Weights of a small mixture-of-experts language model, trained from scratch on English Wikipedia.
Size: 9 layers, 14.6M parameters.
Below are experts of layer 2 (counted from 0) of a mixture-of-experts language model. Rows are named down (a neuron's output weights, with its number) and show model dimensions 0-191. Each number is 128 + 32 x the weight over its row's rms, rounded and kept within 0 to 255. Numbers have three digits each.
Before each expert's rows: "raises" lists some tokens whose logits its average output raises strongly, later layers aside. This comes from a sample of Wikipedia text that the model never trained on.

# expert 11
raises: " |", "\n", "|", "="
down14:128147108101122150066080136124144142148098153117121061153149113108105152153148169144175122101106105134175180073112180129190146113135183104125160154048218128101125133115127143126129173087187125119141117139118171065126118127120159125149110151054129121092200138154143049147107127151148143072117144161110177168132132124169121104196172110145075101124132116064106141139128182103097138164164120131123074186138145169148106112141100073124085163089166178141120107101122127087119123095159117114118135086125080158153094150105036068100117056172107167133117145071143153161116129121112129125
down15:121134125089099178164105165103139132122101129104101097082211115057118131132091179134130116099134097120129097062157092128130176099133198115078181120118179195167128112186171102098138108142179194131111134086138163142061088175113150144127088172096154133140150112126130103061117139094160130061111135143092101149137147124173073101172108161150151080122135102124062116114094075131091151150088147142132123166138173125120144143124145140099123138139163185135131141149092107079149187110133182116112127204081112082127082169162096105091151148152142110134069137068114158115168144121181175156
down16:138118113117118115114062103151094174090180142139154113126121116080170141186098101141148132119167129108168078150177127122188110118146212107045129147044219200185075150140141166109104177162155138113148137139151098122141129148087123120148145140112124171147087147105141103159153123084201117062073102174100137064114096093087148138131084113102127128170140152116051104084163112146084123087144122108093144110115163132156112091116165150164076150124171169134177107135112161084123137100116157099146146083115040130138140096136131168103106112099114106182122136143137146128143119130162071117
down17:115127111141093109130149142169101112067122133204147153170165136104149126163104093133186125123177082127148152114178136067129113112132124116185109154094129111117050151049154125083151143125141128147134115093134182098142119151161100077113149142173170143152109124142092103117119138172125144101147130117097156130195091139129074168121112131150061150133145135109087081211098125077168125094176083116134135129133087103174070103046115127108115159115209062150170139095147133105170145091105163047122117101110057181150111129119171117128070098116135133144125094155144131181153128127197158148
down18:182130147101195169157168154133108134131066171142101144176101101116138117114168189131125054150103120109176185131077117136176094138169144078074064166136123154099116139197132125094142079182159113123149109113119163088085174145088095131153121135085130070164159157128060089167164133126138143149154109090083140154118122095055068144162158117145186174170117144110161122136105080139132101108125088130053114141115136132143110098059105135136171144112157162128086098071113121125147100070157128076126140109099114134140174113146136076082066157172167142120169103108099163161137110150123111106
down19:135178171120127110137128136121132158122087129151140104126162112134118131127132098125233142138088105133102121119141163184108123120119202101148064152196112181080117172105159116104125132196099103115103117203206155083108162140075136208144126124092144148145111108114144142113107128145143152171092134099143064184025135108123085152148069150119129158117139121135093147198163149136147134144113143150158116157161166061121133176072137073105171114098098089142123110210139119097060120115128083119125128103154132081181137122124115150085119123088141150157087091130131106088107155179130086121
down20:086116097092072099153160068096165089154147159128141147094149106113149139136115105161152063130170090119209079162151120038127145074143199087169176140107183141134115147096149129124162142105123159143141143113152120068058097157104144154131135149134132131100074107088082130167121107151131145100103146140178191178083127115193173157148097089123089129134087131104104139187097139105220138135147141096115165106128067106145117168172168082110082134071166125131183114095097161123117092115143151102140098127174097186126098117087160138115105095152175148165126106148147111177095112121147158135
down21:145109133156113116080109106096086165146155136137128123100195097144149135123151141128166099219133142119127115084184140166083156081099157095082170168113164156196144098056153100113125110170126111161123111089099051135060099117166149152135114123122140103123132127142173174172176121105152073129194201117158135084178132100185086172117107133174141123130158115139064113131136117144140136142089121126129150172100119109120108081154133077131096105086202111090146109182136076068088161117158173117123126097139096173155148117094172137102110095133159169155125120142093084115126148071195169092
down22:174140108118144141169183118115130156173118146106127120130197187087103181094171144145218064077124104139131149124200149104127154114113104089135145132107143149097099095078179174123099132111166096180105106080079092125113126126144180113124118158120150109090114099158117129160104137133183109115073112100134105110091154118135092099106146149200097112168155099124120067135127157124172123189134149144089120153143076160161110117128100115110106114105132157143236137143133134120151110084113127100099097074100145161178147103137103139113137089115106166141159046111190059131099173089128180048
down23:146092102091119102130161129063088126143127116154068088130187184157156142159099147148115164132117162136132161098153099117174174135134149113164107069124119118167083071152144095090130124083136159150108115132090183161144113151130177133151103153103152157183146096085175199125107132127144098090131133123086126133110168122151069138122177153156105085192130099114080072115137133105130083168105125109127164119154084154112149090154105058114065112069083114137174135187137097173127178129120065148110097106046122194189136116162119145092144173126140148135090134099179078099124158154176191117
down24:170166079163114109148046202154106131120102123123087141085175151109156172090138172146125152091149103140123149086127137118189119091123177066099105212082133063068055120123143125130108150139186151152112130094116186149109125126175113159180107170084169129154183101097163135113126171166130127129158111157108104158173164087114077160143136130167151132109112102100138126113147093115115155083105099120073115123142107116141115091173101097165082087110098149187100132164143113101087205125135095140104098140148092116174095112184091106115154078131144136102161175086140067089114146141180162120
down25:156092124107134094177164198089127155102161162136094099103161100074117140151150178090179159092147124156153129098145144143152131118112138097051185166099167186154083035126126091100120110143163162177108135111150118091073150149091164171145127182115118143133164115187124092102089120121097088128106087082078102126182118112122069126145144144189153058128130124125089127101139082114160131120141105168193145150145033151125148151095131106147115131109164192137157136173131174082096190146158130166090111105110120093158135164144125137127116130108191139089107172118141156078142155102109133067
down26:150097109129155141161070156137125156103145116148184177128120078110068153106112153071130123178116139123165138143105130165178120092136159077164140169115130158130045085167156168120137091114172150158110119084159136065032129120140146155133135191115118171125119138108140147106162108127166143133157067091027123144090127115139122111111100114170169158178146118129157121137193130138094154130088101146198157122140066085186116107133108070163148136090115083138112114136182129138100202093188104086111140140131090109147175137117139113138116117140131122184114128101090043131144132089160129062
down27:141136108069116079137104135125120127085127162148092047117123127146176143146190087149204118090105113150114118106143090095112116153125192107101106112110195146120171208080155112113097100120144172137100151128131151111098150152108159097116111128155188114179116135118127130165084165120176129142177126127159126106113176207139179098157105142165093127048111129105147079182100083097161126100140212111131099115143147126112147157102094092105095118132195149120108158192156099122132090109121147160070085113116090132198139142184104056059132092122125150155145145070109102150121170129159146145
down28:101103069078083165132170061110111133159102113148084072119100188080120119165172210141206151127121073130146139155157110085128135115094035170144117158100118140158100106121189132137103175121100131100139075062079137115096080074128116099142128151153159110068090124166110169136173110138129163125106161116140156189152169158139110131118103134154143113148125126116090103069155112095186117174145106080159136147134122252144152152166117083115093117096156175128133102159135113085149153153140123154132122134100141120117182098130142114096096080105154152110122119129198074149134118121098134150
down29:145103118096121125158138149114113189156153131101126133126126100133087134195128167083183145137098116106136143140167058164117120063127120084083088129132153137133052082087145151124129128200173123127122101146197123127108142146111127141139142147142128118160128103145130193103135081115174141105177080161019108149141146114131097082107136106131130166222140158143149147075129150135130183177101084097149142134183121131139113154085159059128159101092109170124144104214139129117125173104162086082134118139120104108124190127173099135087121100112146173137087099117115023136131124067163104126